config.toml
n_layer = 10
d_model = 224
n_experts = 128
experts_per_token = 6
d_expert = 32
d_shared_expert = 192
activation = "swiglu"
moe_layers = [0, 1, 2, 3, 4, 5, 6, 7, 8, 9]
router_score = "softmax"
normalize_top_k = false
routed_scale = 4.62
balance_loss = 0.00016
balance_bias = true
router_noise = 0.05
router_cosine_scale = 14.0
n_groups = 8
groups_per_token = 3
init_std_router = 0.0231
lr_router = 0.000974
vocab_size = 8192
norm = "rmsnorm"
norm_eps = 1e-06
tie_embeddings = true
optimizer = "adamw"
lr = 0.00118
beta1 = 0.9
beta2 = 0.99
grad_clip = 1.0
batch_tokens = [32768, 65536, 131072, 262144]
seq_len = 2048
train_tokens = 449200000
steps = 4384
dataset = "wikipedia_en"
Below are experts of layer 6 (counted from 0) of a mixture-of-experts language model. Rows are named router (the router's row for the expert), down (a neuron's output weights, with its number) and show model dimensions 0-223. Each number is 128 + 24 x the weight over its row's rms, rounded and kept within 0 to 255. Numbers have three digits each.
After each expert's rows: a language model's description of what the expert responds to. This comes from a sample of Wikipedia text that the model never trained on.

# expert 38
router:115094140138144128110107071107113170140130100108127145138129119158178115122146119139133124110090142108119116173163147121158145171148129164141130088098120115121105119093142125133115103160160140145153099161073133134134125110118158154084153123133112093198097077131165105124134117132091106139125161135139097138138118107128109133088136127141165138164107131122150146127141116112115135150149172120125160181110124164076151132126096114086100098119102134126175123082126102111089074114157125121139123107176127190134161154155113161142094118107111115119136134109135130083084145140138097095156109116164123140134130146144112128138150132134100142107133156069122164142108132110155124131118
down0:137150092134106087180113124137105147130151142151075112111107185103138122139048096123192137165126124125135141076103141110115120127127137128116159159119136099138134104115110125128151152096122186144128129129157129134123123082137106162169129116143122153116165148136119086151153109129136143129114146128162170123118152137145139136150157111136121129129158143105119127112099154105146141151121096124082152124103135167162125070136123155157116168148107100150151110116074119158137140119106161111117088094098165115126101112166112138137140125107118175149181154158154144124102117124133116104136128159099123125133119166096132126149125143136119135131153097120129086177129182161096106127167
down1:088122128069159102113121115122164166128105124099159167189117161101111148114124101156148159106165126159113121139118148157114110091086104156131120137122116158136149122174135110130130152131109168107143153119147128107109163112114122115146102125109140132182079146121125115120159123093134118131144134100112131109095135116130051111135146205127117129126127102125131116166079140142140129144089130120179133095119105120114139119092166088178113123109136150190128123162176095146087098169119120138114070110133106147122159170098136124127111136130152119132160129120117127150166124122137100102111161102128158142126115142106139134121119152113168129102156098120095135124119119108127119161133
down2:172136111138116121147124130137157122154091135100182165117123056108105125117134111146127127104156131123120100089109143132198110120112160136124148162129141133130117142140126114147132096132122171095100154100129163160114099138156090153117138105147131097126094127132121151100152115131134125147132116150121106106123116151110149121128130144145103086145145169121124119175116123175153134141138121119157097106147106125115111151208120099102127119158145093168079151130099124158099103144147131139084134144158142139142168120128101163120107111144149082114139159082137159165145149126174146127157146156150112114146109109096162154166171117150100150110143115090123108147119137151200122140094
down3:100113143115094082143145102139149169120139115140120130122150138144037134125124082150144133134107127087098106107109139126139144132099088159164145127138082109152136112100131119118149131113098118169138192146120106123127120126091144109173127144137140161160160074152120173116112146117158162134095146145106129143124149154096145151117109103126086113127125105134150129108111141116164136063128147124136115134135132110096158141135137165151127097150121135142138113158128113129099126158107143145112074104095116118164167168164178118132141165133167125097125133120128140111152120173157145123132116163088168090120130139134146073130108124158136170138138127146089148132133162103101103142166
Description: Name fragments in lists. Pieces of surnames and Latin taxon names inside tables, species lists and track listings, e.g. Me-yer, Kube-k, Pi-per.

# expert 27
router:119125167126121112113126139119136112159140131126143113111121100107099187158130137142086113115127123153152180147126139083091108135138122135128105081153148106152136129125164178128129098152150154156140119159129164117136179118141127133114146149127137149105091118118144071189095152122106084069091133173129080090096116146121125112164150112117185121125113087140143095119162130121109109144147132086117117122117115155106123112115135105098107105077158120154153135131124101120098157117161124102166151121119103153127122137091118100126124106121111139084140135119169145143105119131113159164123131107127161157117126156181132140175116131190128134177120132146112141138167106106149169129124
down1:123135112147136137112123148182099144137130120128133162131112120128150108113137142184101173162111151113123104138119107088126144142108112170115155133110139116103133157139126145128094117192076084129123154117107123145145155131154123130128160152112132119115154084126123163146157115128099119092113135132101121143101150098111098119121162136106091083123158163104109151094179101100091100114139122129113178125135167129136117116131178155164185120167147135151121131161137150122069153130136121123114091113093141088107122191149142163120128132149168130131144092150146083110112107106158171137179120142110121124134164155113172122094120120099149150139165091125145129124122140147148140098110
down2:108122101149099077068167147122097124119133103110167124138155110115128143140114133139122091046154105102135139148125132158126149132122140122156109172130080145168108148136099124120156118123081139115159120062100123133143134103064126158129116089115099096135132096147155106126105144117120108122138093097112105153131114135142091117123103119121138135168133129115123070138129117183118171137099125156128157163138111106137103156139123135161136106156129119106151129109124137141157080106138137112086102115100099143174157167151110109130142156158184121130122124143137124130162128137146148154136159111131161076128158140105129123138124099167082131151144121116133120197138137097119134122126
down3:079129145104085140134149152134088099141130143108124111117138138101184105185120119118147151140159116161169220136116137110105120160159107160141121162108094146154125133145130169103136139140122114144106088145092158111117108187126132157078151099163128124132134117119133154148106129114144102127068085152095148090125117119129169106135123094108142119137104106112128173089145122125056152154132119117118116138154134106160154099113118118106099134098142113136141147147146128081174116102140166144162189150093153114111139131111116120149128110132085112129113154127107107146132139110119134144157133151148157138114160130124098107107110114109109114124113152139165128159097120129095138134145
down4:126098108116069132145135171106112141105110124153145188103098145100115109115119144144084129103159157116119122117134129125114097142104084148126131126130120113118138150145129130146107102123104114124122082152136104165175094139129123131134151111210181105137174116105103176099130111152163153117126085140131117108091171105096186116059152124093123140146116135146117166145182101115126126104172114133128144100113145152131119138105133111115136116142193135141147130107119148132128130134142124117110122160125165110087123106155150117140109122114106105162151108084137136138160110135086109137115129103122139150129110116114174110153137168146121147151128139181172152103116097134121110144093
Description: Standalone numbers in text. Whole numbers in prose, dates and tables, such as percentages (67%), day of month (July 21), counts, and statute section numbers.

# expert 44
router:139111117098104127114116073124113171158147162130133172119122136154143149131112125137146140116155125116115138162182127123132153151126142112110103108133098104117109149128169137149137148107095097173141118152140174165142113120122149108085116095133141104109121117142104150116140128144093131121089133126165115094119126141161128151123156093137097114151115139072153156099121073115119159074148127115098168164112120144133164167132069095092135130141090112149180109151149140086087129113114135121147123105136123112108156095162130148153120171125106131104130140131147114142110066155115142131139117110167095117167084184105135127130092157162133115126095131105115100082132134136127173107139
down0:112109076140115125149136138139136133104097117131118129111163119147150148124153099088114158112128146133142143115106087150133094134109135095156175149144119119104107113157099091120104108111123152124122131100117154123112118084161132104105136125132157113114171144110111114155158111114139156111138117097139130115124173122112107131083091077122102117130135146178132057127133115125122098139112119156140117130150134058165129137150163158167127119148155130167126113159125117144136141109131118132143149121143144186134123153150097135109151149086083152140146116097075152170191120148108094147124142130119126144113107094137169089085119149098152132120162084119151165192101130160128102139152
down1:133167145164107156128101108152122126099148136109069081117104105117148135091114120143173140152149170100098139163192127096123133160146171115108154144123098109108154092076077111165153102173102102138104113142128132116116106156100139126171116122079135131117125118145096121134110174154098110100106136136112164068137110147129164096156099171104155161147167167128104153138092133112128148137183121130119108111115104090129150119095152151118142162141119129167089120101108125125140153135110141142113132139149125149099144127134110151123150149125145159115173129124109123163131101107144150122109119108123110131146138096109112086139182138114118138155124109144132100115121158097128148162103
down2:149131120121128131155132139133121075108140127141114102100140117099118130095102134128122145112103165134149124112136186099134100172152136112144111168122147147119179080130088092101117155137079117154129141151098160141126132103146101113127118097105143174083139138155106116125149142115180135132180106116152173123144117118122122178139145138131127131117118121130102119146132145097161090149209092106075122136130153125132153108138199126116135118149110134141079129143142159141150157145119119132139098133132121095091129124099065087115152077088160132147136144100150119138100144106120073176120112124139105137130113170115164098111137095128139160103120122120129132105102097126121120110131
down3:127116154121146114124136148166125171113083169132132075123137135131126129126133140129167130164093127122165121114156157157151114144151124106113093144081146130152148138124105160102150099157176120127143155149148137064091109098160110171131098118150119118187142135141171144127142121157108121138099140154108158094104115115130128100146105119141112100121145162151139118113114078133107162081099127141099133107153169140161128123154152135138111097104121139146115132112107114125116120121144149127138172109164140102119168103128092116093113115127130151139064153135126166158105104143131160105155154125106068094111163093161086167124121117131121103133128152060126139138115103104152105167126
Description: Germanic and Slavic surnames. Pieces of foreign surnames and words, especially German, Scandinavian and Slavic, such as -mann, -berg, -sson, -ić, Schl-ü-ter.

# expert 20
router:133130121143154151138168123118144139131079136130097096163114130140097124141143160131143075134117110088130083112106147150116077138131132143129082147086081122077124139146055147103110122127121121119137130106099142135117135153099157103141109119122175107131142065128145137144131105157151158082067197135156145133165151127110154110137139113146125138125124110130140139104120128125114139125123166158114064114109164137141152134129088113145134159132163099131161129122117091147156181154127143075113110152165130125154141141147151125094127125125111099103129119116179194131154135121101159124122163126128160121124113101091157123115111153144099143158108146114147111143128176152120118136132
down1:154106127143105123114126102173131094136147100122122131145148127094136090129147186148118125108155119134093124117132106147165135084107122094140126124094101107147132087122142163144137100157130137132173104115111109134149105114147128116096113126103128146131133185104111141131134143144162137141153113080146169150113126181177169118121083156116114160147129156143101094108141118112131143127141167149147144118105090115096096144109160120115159126122174139095163123070131141149156106114096104154143101151162159115139133097175153166100090128137110129143122138107138090124112093191098110128123142114134148161112156159096163191147110118136123084112107160157157142121124148123152125097091
down2:122129146117142086120105076147057141156174081131093100137132128082099108108123123147103140119130133115086171121127115140169105122146149130112138142100145103135103110066160178144114133165176125143126129139111081106120125121156137126106146159138156163121085131100137130115118157130139145171119151158154155160103128132152110147133105140124155122171101153194117125150154133097107121149124150123127182152132100143140106135153153097080114103113117133116158102103126143148142138121157069142104105124149159109125135146124114174103119103156136164184120140114142114119117131158082107087135111110115144127128129150116119137184129128124100101123118160111129119120120118097172120089104
down3:120152129118121109106101118132094155136103150132132143138130139108055119127109139120085112112090113143110186152140130119166129153143143102104152122114145110136083089056184163170094126151155156131128102108095076111116146129163171156122149137153131153111136101082145111106113124114083125142139133143132112140109097117141116160150157140095136141153119156115144168149128145106139134138127161127130164184128117132143148099190129116065161101113134158126129094116106131120140117100110098149084106109129139144117159131111110160088110122150108171136157139122120142108081111076120125080146126106144126118114143133118079114149182086096127125139116140123153117137108130117131132112137
down4:143156124136149105146142126126095168137161146138153133113122141116104145129112167085115128158095136154099129120135147141165136141135138113111119116133121155149138112093134139166082127143146174111150135130148084130138137138131148161160175120118164117127118140126156142092106115136056106136119137125118143162099123127141108169123124100099167125114130208130188137095122131135138147115126147131125137151124146139128135142156155126073163063134111174157105116138116163141139110101107078162128103115110151132059131147133088130135104099083144146135146119093112129109104114104102116074146114166154122105116107127142083088132122104104085140141168118061125133117134136166141142129126
Description: Line breaks after headings. Line and paragraph breaks, especially right after wiki section headings like "== History ==", and also after sentence-ending periods.

# expert 48
router:101116140101121131119131097112129164151112109108126131145126089142158095122148102139132159130109154111129109175155167118164145160147108167142134080089116102149102118105151113135119096152171137117138128183058134132131134127131131149103150132136116122167107076116164117138120118141070095130139152180138072116145102126115103150096137130143161138172096139122166119162167108130092126156119147118108127148136115161104142130132113117099101122089116122129142142080109126106111105127165131123124113112176124194121161139155109130117105101073113124138114146118102133087074124151151109111119116128174142135114146130136134144129151137134104157115127153061101165167117112117171102123128
down1:102143172150147160118103145124124125081135107141139109134161087113151087149147084090132148105122122076094136154139091172160152091165099115175141118111119129142109082104110109135151159122106107129138087136116166086073145137133112137092133099121128161102111160110138111141148121126123142134133127112131133139157160127116151139129179087132150144142113111142117087126133142083090099108133148114085086154156141132136083083120124131112096164093103122107140160087104147109159099122128148119125174123176082153111142129128125136148135150096139127118095183130119113111133096162111095073097135141109122126161114148135133144161117117150117076129127122124132149106138131142087160144121
down2:149120129126153165110122122101106116127102103124135148108128101107203050107124140137149114122116120131148099180121154110179102182108150134127174135076162123141094154130109168120115135135118099130127119131139170113100086135162161117103096134127125135109145107137123088127139113108120132111184141149148156137092109119145125091162181158130129164141142175131109156176134086116110109137150139134116189130087148148113179138128093139111152127126140146106126135137127155111142107135144072121125119139181159132123125081143112185170114125103139150126128117122162125109110121119112109131150106125155160146128120143134107135146151133080144092139154159156123129136135115116176119112140
down3:113101130135128137113120128200103138138135168119093128130152126108128088151126112085150180122109152147084114149159146142120096115139163086108141162184129155148097123103078166122143142151085106105096142117139145104100122114126135105104107123102124163094113162133104158139126153128147138091136116100134158139123134122149104123143158123126105125108147135155155132094106113120121117103077125081135120130124181137155170146121099130213130104134114126114155130152150140097112151103123135138164121065172112127122123140125090073129147156106167123129156153152178122150089094131139163143128124137085117142121112148136152145117109113065104134148146133125103121119136150153111100133121
down4:163119155132110128126075141128154158121192133138103114134107090111155089160164122137129113097133125110083151129122118126186157106135123128153179114075097105139121132137133137133124138145090100138144092141126104138159131110107180136101110122154106155132112150147124115139092110118140118119142167161110135116079108102154128113133090091155145162141125095117120157115124138136141138168075136091093148119072165113128145119128133148089173163124152098138148105123138128098120069117129131130151146113143138115139132099115130143159138117141119091077114168135166097138123132087112127084105117083106149133138121170113142153155146118153132133163149168174116162157091125113165141101121
Description: Table cell fragments. Early word pieces and numbers at the start of cells in dense tables and lists, like AM-O-LED, DC-6B, Catal-ina, 0-1.

# expert 60
router:087185118130117124151169088124132108068108093145104140147132112147164142117168117118140106119096142059129129165121109131142114093136098169112128143112135117112104098108159106154149065142148130121152125111102130097119142138100144119133136151150116160134114209125130116117143132115130162106125168140106118105169141156100096119096143108145172125126098143122119131175123123091118129081148111120078128120112139101129094168131139127126095137150149119157135114129104095117122143124121106135166125104128124148122190169114119125169146119113116139174134167114095138139096107145134122093109181142156115169147140116135137137071129119144110098085159143097127115164101125116134093107120
down2:144119118123054159160123139160124100164129087134131130159112123102133187151116123138149123125142156119137146118148105122100122121125121155153119074151142132167125113111183151122123121153144195098147091142083099114141113139128086171120121125115076149116162110115158124107138137127132165120122127190140125139147102099140090091138159162142123134114112151117173123144107154132104152132126150092135161107110127117155118127170074117124154108096189152135146106130112109134115141095124111113142127163128123130112169094096107126137134113091152099102119105151160150084095098123154140133097152142066117125134161141132143116127118123123122139122148173161127111138131112139142134163061
down3:127132152136087140120134123173139105114140117132102142141156135139159141123150098161131136131127146122137167151122139132112109159146138123080153115145111131093141134165148133135109076073131148159155151137133134132122139106120080155109133158168145127166103121106130138129101170122159140113125152137115141140141146109113131171134134155124121120106105122121131116095122114111127163136142166114128165135110120120144143123141169118113167106113137122198119149081140114137112118092143149130124104111156138143097170165168099131135129126118126142130101157130147065139140131077166130149101128196116168133104152139100133130103138117117178143138186102112122081183080120122126024133122
down4:085112083122144116108161141119127148136140134124109144115158159119129099083103169101107109126110109137136136141122108108140116089113115154123130182128110098147146155113114151124121087113148148172127143116148109126134121110136104126144129142152113131085168111149132119121114152113156140117173105143125143137109095091119082127127090151141092151125091100145094147115124163158091133127103096140095107106079129094112086134072106134153098059115148180115108137163116155137140147114139117105125122132095174127130139181138151136120143144127091173141140108085115105150145191146145132155128144150128140136146103110141147101094083083132105152152113122113097108147100098172079106106110
down5:152128107138122077118122117112138100140165167122101144132118184181136132124094122146150097142132174121146159086092126124136124123137152104118171188150075184126150152151131138169152130142140137147121162138147128142147179093097172131186098112097115138153114127112120116131087128072108112146105160136147117122097139167148147131142168135149130125105161136141133125095122165125107137114111111100134119121144068123119115125111140140177140138171124123137133147117154143184152123131117181135154151133090130131126123161122139121122101049122103147128127086154111185142121141151142117143096123136132119175097129094107120138119153139119133130086114127100138134119135133130143101166105
Description: Credit and relation words. Function words introducing credits or relations, like composed by, Written by, Preceded by, appears to, plus infobox and table labels such as Goals, Apps.

# expert 49
router:137126142098117109139096136130069139198130121099138127132146125148134151112154154100146135123168127155092145148127101151078150160138139115127094124113112125148150124112136144146131114096116125107097143089191163121162118127142137152110165101145143112147117131130056142140120167156128116141102157099201101088146082094181124139129124127145109144149088127115116180089116129135107093115118131131137141165134095155122160143124134103092113112139086112113182127136120096147140155132135195172151087110168145133125140121158134134123113135130112144134153150152130114136118137123102156129087142090139088101106072149151121147122127121124122132153088126103147140083151143130136127126104
down0:097087087123097167122135139124146133103114204121087155130134098094125126129107070108144161185086124146123136098085123176125121121130147155139133126120102160083118135138143168143111146089116133115075160099108118148158087133129080126133120153156100192144123124108153109146134128108141163118151169128091114117141107119130142143143125106138095136150142132140109079091115140178147135119070128168141156153109090137096087115135125135153135147112100149128126116130138114133151098134119128125136144093076065139157095119120106146142117109113120132154162108104162130128125142166133156076138150145115100107164114160126120105119114107127139121128125131154124144115143121094155130160157
down1:133117151150152116094132164095123110113174146082136128130108184130056144103138104132112127128128141122112119128124169080060103132122151106102134109158090113192146183146122129155152168088122111128110084112082151117154101116125168126120171139129161127109117130135129133122117096125101155103127161132103087073132167096128095156119074108164098146149138110119114097099136158139149096144129123123103114129131127145144139142107125138110138127128130163128136120104144144138111136066165085127117083098123129116138092116134134125087098115143090130107119141144145135126148146124109131158149150120146170102147155093165132121137115109170173139135139146113130119125121134131096180141102
down2:098148167075127110095077109111095109093131107116119082124138182169116132132102137150104138136143120120098152125164117115136125147104122139135146163138199164126148115134104092127119167118164148107105165125173136098135129166175125137156138127126150120145101130140104113168154150145132146119177126131110143163103121125124145145121108111111144117179116105113111114147116117092135141125143122151112119134095143084127149132112126160152172170140145111142146104106105158159110147134144142150112135115150128140125090194112076125143098154126129103088103146162146128126120092169123162141091130161126093106129070158109122134097141138099184155137126160098111097122089116154126151133120
down3:104123143105144118092147162143113125151120113129103099137160102086106127104135149143095119171157109166118116089131176111170125129143113106090126156088086160136134109105115103098105146135128139106159086133150105179132095139108108172164105157169118145119161111172156128131097131148150123115181085101142134135105100128165128135178096109143148155152134140113079113131182107123160127134130138134113132115093146146109145130120117128106184145127146135131115120130127119143124185098139125159081135131133136118111149172132151093147112146117145115174126120136163142097126117115116168153158110140149175123104112144121107155158119121142123158119112086134131102129064160121121095088168
Description: Foreign name letters. Letters and short pieces inside non-English names, especially Slavic, Turkish, Spanish and Vietnamese: lu in Guadalupe, ö, ł, ğ, sha.

# expert 61
router:099167128104120149121133154128142093119104123118147110170135119133149125137111115118110108131092139136130145144185151144150112129143146134132137116079125110135123098120150118093141129088140142154110124146142168123080136107140139182111165136119122144100127151092152108132136096141132086129116135146127154125155117133140126155177102120175160176111144167114168145117114126152106124146119154151104118123113153146106130132158140159115075140099164108148120080125107076137133108083124151146112151154192127111128184109142123146108129096085139162106095120117115110182099088134217112132096125132137132127091130131108171140111105141134107156146082151155110105128142105094155157089128
down1:144126102106135141097117076102113139136107110123140158138092144144130121170091148126087099158148127125111135153140169120084120121107098135142111151106150154129136142135136113122106138135136134125086124108111122122126157054116170133142098148101115107136094071123128125072118135150165108117121160106154127114151128165105115165109112121127143135148145127167158132095147172147122124125088100131119151102128135131142094104132153146137184088140146135106168171149118106147157162082149168100109135131081126131128099145161161157122119169135090173103092068128129127151119128105146145145117124086133133126141157106157150164139110135110120158130145134148174076104090099102160137158139
down2:137072117134124089099128151161126098152125114193163111154129121153155116127148077128119158118073090143106113151107127100153120135130155111147162138123105138136112115129123144110118121135122101123098134105150113118121109127104151129097106143148179169128086119115108073120139154101093134102092149157144142135115152114098114107132063118151150128116096125131123144140125094156163182147152118136170163161102124101118147212129096144128140106120088163150137094145115113096094140104124172099099144120119159161096119129161139139146139118126113109127081136117145101148118139078141139118136105182064138139107112147135122121150100142123131158135125157140118116118134117081129134150146
down3:155113107119117136140135122101074095166186148153145121153165113140067150131118172117135158141133151109136174112096114159110122110134146114120116129144119128113107146134099129119120136133135138143109141144142137134144146083153151134155160155131138082127170177076121100087134168136094107126107107135118098137135165103103136155159172148136174103128102120080145176081139160140116129132153149120131102129130122120130101163154107103104110103161100141115137155098163170172159149121130132166108189119163139140105162153120162116124101146121132116118095146146111145072136087099095122142134084109123125132133153134186133134118141152125142108080117136104122111096158122110145143119115
down4:136111119110143099099113114171149134105138165133120125145118109131156126124066174137135098118178145150133130143136124060122149128085114118128189163138118141126134105115111125127123148117140119148155155057114117168098139115133126157097123112088118161132109101102123156133116146083153143173153120124117187141131109141116088144148136148147108158119103100131121187111118121171110111152121093106125203127174135148139121107142164141153168149138110167098159104121127123123108141078102129113115145139120136119123131093140126141163142117120103121096138093161113101124163092151119084124173113125142165129138131130123120135124083087104122106135158155123151113114131135138144139112063
Description: Score dashes and French. En dashes in tennis and sports scores like 7–5, French articles de, Le, En in titles, and first pieces of capitalized names.

# expert 15
router:114117190109102120094147139106141082119156148098129126094127148121081171164150113139080106152125129118145113128078141107088131130145093131137149107170113123171099099105131143115107111151142115126148109137146121117136139134114107148140156157149140131098111134111163104156071137157115103135127156181092078107154113122118109121138132132142141142111134111107140123135185139111099111132123163099133084124130155121139125129106123119116126101122181122145129123142181111120109130114143141127148124139149131126175101085076119114110161084142102115079120134110145131128059167127114135174106116098142153108086156167124167168164093136149155122164142131105137109159092113133151162100134
down1:145151133152119098125137081108160098147153122124112138123141185116137150159115085141167145132120112159125122120125120107148139153131090101168137124106131084145134116137162052144098131117154134101157156093150082158107161132181153100113122122123160164124099123153126104141121107131183154140113152125153111126109134140150096130129121179144094116124124145137129139114097144129157098117141113122111137125129134087139153151120137122125094101104170127108133098155141071126117152131085153141106108120112174142101158116167099101148108112113153120148173101121106162129120145156151131099135152124133119146192154178124108160172069120107116118122148132134079118179133152115115132088132
down2:098119131124117126130130122144128109092135106187138122116139139139189086168136117205150140166151101152120175131132112098132100122101137105158171142110104132140127144152124120130159125082112135102135151158125149121121108163167129144093111143141130123154156141114100148086139092114133123143106149104145121109138103149140130075126181139119129131134144104147123125119130067114137103104162127132101118159152151131125121128156112138125154121153129127114113135135142180091123087164136131137152089091099136106131152057145127149141129141094134130122174134125140102137151081144120105105150154077145157123160146170082102105090153112095128113120143132158158137135176152127115075083112
down3:129106148146124173150140107146122101103072100147092107135114144172120163127137109153131115121116152142094154130131110128102111170131109097118159131158165122118154137115121125107119146151136198142124178196120149110148096139121119110123176121178125155119105166168139111129108124134108136140114138137109115111111156103107127146106111146133110100150190101134099132144141133102146184134112095123128085154111169119110117113145134106072098124118108125116154136092112139135108136164154144104159132117144158155092129141168151138090119199172130157140145129105133171136151132148133091126123166155148125129111124113114117156123136145158149124104105105065119128168164112106119119090151
down4:108103158121118102157124147138141112161152140123117081109145161111125112134157143128116149151191116168105145099120072134160097124105132107080113145117134128149123127106110129102161130160180129153167165105149106133104152118123104157108105147097158072166132166134108138098135115145130162141131126141109120110125106115114101153134120129144149136104130129082180107114137108141144090167116164156124142164132145108124116104204141165148147116186150107111158108141161081118105143110186092124131147104114114109137119119086126102138135145120143134110166129120121186099097084125127127120135110106109142136110113156126109168142126145105108118158163125149096126155170121160130100160107
Description: Digits in measurements, tables. Numeral pieces and units inside measurements and stat tables, such as feet 6 inches, lb, kg, cm, and table cell counts.

# expert 29
router:133125123163100141157113124125132116144154100123088081142153094167124122131112144121159105107125120094136157156095098076161108141163114141126102104104078095085159139125128132103154119135119139124144124174118134114147114137186147055097126129137141144124078135128134103190110114143118139108101077114127101090114153109095113148158137128141129150142154109147126120148133101116140107108112136145123090116102112170144091167131101125153125168104143114178170128116150129133104117144110126117165130145141108155162122152138142148120130126093135153082151106108150150112136164126091136098133179110123136197139089172111179143149111141139145127164124131152145144137143082112129095141145
down0:159158127122130166175134103113099097119068124142171155141113134122140122149130118154111105091162122091131171109141157116091122137148158099076151116154081134167121157101123125107136157122166132123091128163094128142134107106145158135146111121171141118135103115122134100157145138139127137128064123138126129145151101127088133096110136082177134148133130134186147155093122161091134119135160156173134115098124131068128114130148127136116130115142134106065150169092128142115129111135130156098128174096159138131127151118097115143149107107174134140137177103129172149100144135135120122126129112133105152113107141120111102176111167112153104146117152140099119111150101136080162101119103
down1:121113124117108134133088135143149145107139129108110179157128147138109166189113185157133131103158118147162165138101109121134106085156115111091142102158128113157130101060158076094143153115129166153130120120088157178118118119111139112160133128111165134136115171094164090083127078149146152150126098148123092096087134118149116141151124125129127110125156116158157180118164120113122117135129117116095130124138146107097110155150142128108149115143108104127132175143169146172100092102108122119130136147140151166144180121109139154123100080102112142165127131148133147104129170166097149128136149141093123137131127116186125163132105126086158154115132135161149131124146129133121140119119
down2:135134099136130122180136070119134142143097163165130139143135097119084164122166122107135126112139111100141122111090144146113131114074134124146134134177131131080123172156111114144124144106125111136104124125109088139146119112126133130121088124167108116147155105146163145139165141088157191119124114131118129126155134159119112116113109131139095113170133120175129157072071158123176139166148099164129101140143099125120097138136110139175155172127145178128150144126120151104118112131139120158118095111139147166154116134160138144157132117113139120136132128118070117078159126110111091110119130167104132155125093118143111173102131142102166159162169144130100108153111146118144109134065
down3:115141146123107142166143118141170150139119083163108158103148148131209168125136123139126132157169129133148156139090109098148105116123130146116137130172133131107091138195137133134156109109120148181113082136115167125130117104109118091107074095146133103161105148123126097123134139107131152146153087149115131110089165151110142127118114152119134158142127130126135137119103122143158153137152087096153110119115095119120088126134172109161130152119146104161097129137114125138141131146140131119137139134143141131154099096165135160163129154094122104167103130088134143122151129148077106146124164118160102138186134119133154134134104207092110124138135120161127131141076094162146116139077
Description: Section heading openers. The first = of section headings after blank lines, like ==Results==, in sports articles, plus numbers and round/Tour/Series words.

# expert 62
router:124128116125136088098147144126135129103129136112159155114118085132134174178076099125081144138133130150149143146107092123121077130143140122168122117124146131136156125055127121159140089129125117132121112129117133136135180136141145142128153162155160218132108132123118162098134102141115074120118139143121118117140075140113131135145127101085137106084152114152117155138142140141132113171177122117110114126127129147151160097144125159164089088125135106130155105115126136151132154106121134140132129119158125165145141102156078107136094120123152083111144138177133133166109141129153148166161152142102145134080140132147156155142138114147111135122130158130200132137145072145155097155161
down1:134156110116186087132130107126083154092123115133126157138122150120131139113168124162135150163109115138127132117149117156094114103135148132119151107105177148155125128091161086098128137165152137070173134153171153123105095089091127122144126162153120150170134112129149122162110163083143134102106129152161124138132122110104121154091109112140136122073163134118130127087117116143145175145130131099134119153134070074115118136156117118152186179173133144139160143123113116154163103143100154141142152110111132136127157147138126087122128129114113155080137104130110133144104154145162135139153102128121108119068124169128084121128167133099108119171107132122138090138142172116106137136126
down2:142097122121142113190112105148094119095124108171117110173135133113135143125099126141170114164072111190142100160128101130115186162126143120149130097112111144126133092112118151106161174123129097114148116126136127146155044117110138130101158128096152155141105106130121119183141098101115142118128122139098142166156156134112139128144129088137080145117166173135155165119111167108109137132087133122098121122130112132131133115106082103104120133127129107167162147150133109133131127142106102146149123118158109169126083103157128138180121090153147134096116114124126096129151132127133103112117163138100130176131093125118078149121131152104149135150141126153104092148094154091110128111164
down3:178095103113130140128119126137127111155113145142074112183135146112078147127136118131149126147144159092125157082136119135128098095112127121131156137169137161105096146151127136106153170112106150130143138067143143111111101129100117130124099133121101090146106172151153121112112094112159148117119147088128098131093154123133097169106130140171166134136089159125131112086118109148099119108171143122169112136151123135095132136122122138147122120143129102090158129096096105132157096126135172114113107129115105134096146160126199123150117114123162157135150143101145117145150137142070182179131145143194094098158136132124151105140100123129136176136139120091168165121113144124114135123103
down4:109130133089118122128160185152118073112185135137141151123116143095099118117170142110089114123095143107155153119124107126151118156157148142132171167153140116079146202168144096151091105146116164141141148102149114124123105103124133127148122158113148117150141137080154118163146148159095131142160096147107090092106141109079128140149089167131171124155170106113115144127149092105154109105135167139123123143147127127146145111160134126139135116149133115133132131150147120108103165121117123146144134127131145085102194143118068116160095170130125148133122166127083118100143117156106173167124092121129124151126122155125138120098144137145156140145169138124160150151146113127172127133116
Description: Opening parentheses and dates. Opening parentheses after article titles or names, before "born" or birth years, plus year digits in species-author citations.

# expert 5
router:112116149116150118133120093120149172130118120118122148176098070181189112105121119128153141132099140116134116165177114103184165136139132163115169122096118097112091089121126116123137119158112145160142112159082142116123169116139132154073154143100114104177099108139144142148144114133092115127127150151140091142156113124101108146123143118160168149159108131133147127160157108109128122126130157128127169146142124173094128137162133112113121114119097139156139153100111101140099102131135146138118122117187127199135166153153101145129087115085126130126108120097086110118084146142139081118136150124132100158138131112156127131130134150164129126127157145058132131131105148119178117124126
down1:141142113143120143121131119134178101128114135146095112157126184171096163128119121140149117117167134141116133137090116135163178154135128089108102128163076135092145132106154117170107084132105116103132119132156101121159136134149151103132079147102099119085140141151093161122110143069120114114094131135108165126108089126119132114193102137113132118123137114176089176116141131117161126122144149123132143108161130131136126146124139101095113108178132102100090135139176101140141103102166126140145146115078119130166106095103133106106095136136133163095126169106126157133168133143105131135125136126137125126136132125091111130148137139127173107155098167107125168128145137109046138091120
down2:107130108113163080104156126174158132126131121128130112116161156121227109144166147110136142172110110109094098151140133103142143144153093095131146127112134120152131170142134135133150110149106133127111100110137145089142142141087165158124123091140160126100102143169124117174134134107089119160127120077137132110141116131104147120107089159118122126112157136126141103161092157122137137074149166123160116109128160117115106101090118139142125112135134089107139104109150129156119107170132118082117094147147131099144135167087062160143155094092112172128149154132140086125116118163128130118147115092164117104098097112125110139155120156091116118102117084145128110140138126111154126090118
down3:094143145119116127162125144098141165120148152142142118133121139122054156090106150138114118117067118144136129114104158149115095124100142115118134111126088124143143126123155109123136127116151162147132161127117087150095129155116125107157143129138111159194089096083116187132104103138161122095161134147120096149115131128102138130147080131139185129096116102149155161136170152152147151166112097128123153118147139108101142106120127152115149110116142126166100127114129147088149132084115084143151150126097117113137142157121132095169133125145170084100128157107119145139174124138118149117122145133128144129163172109122128091160102127136118110105180150110132179134127105072083139086158
down4:134128128095144141108177135149169148125145131152135149098120078129178101126143147135159170116162142113142159142125184087136124155110123141114149144105098126095142158142115136149120129125103122140139128138084124108145129146135151120131104145125120169130100146176114118124142109107118129152074101124085151194136094135098126119122190172152150149136137152135073132134111167135146109107132121168105098092116146150135146143131134165127101102137098147143116120130090124081104171140155093110123134126161131135126171125125127150130102158103119116132151120142100083076139142094167105127143097092135111098125136150167152107145117138139099141172122056098099144111120116106166114091110
Description: Name-internal connectors. Commas, ampersands, de, of, apostrophes and hyphens inside proper names and venue-city pairs in tables, like Stadium, Buffalo or Kirby's.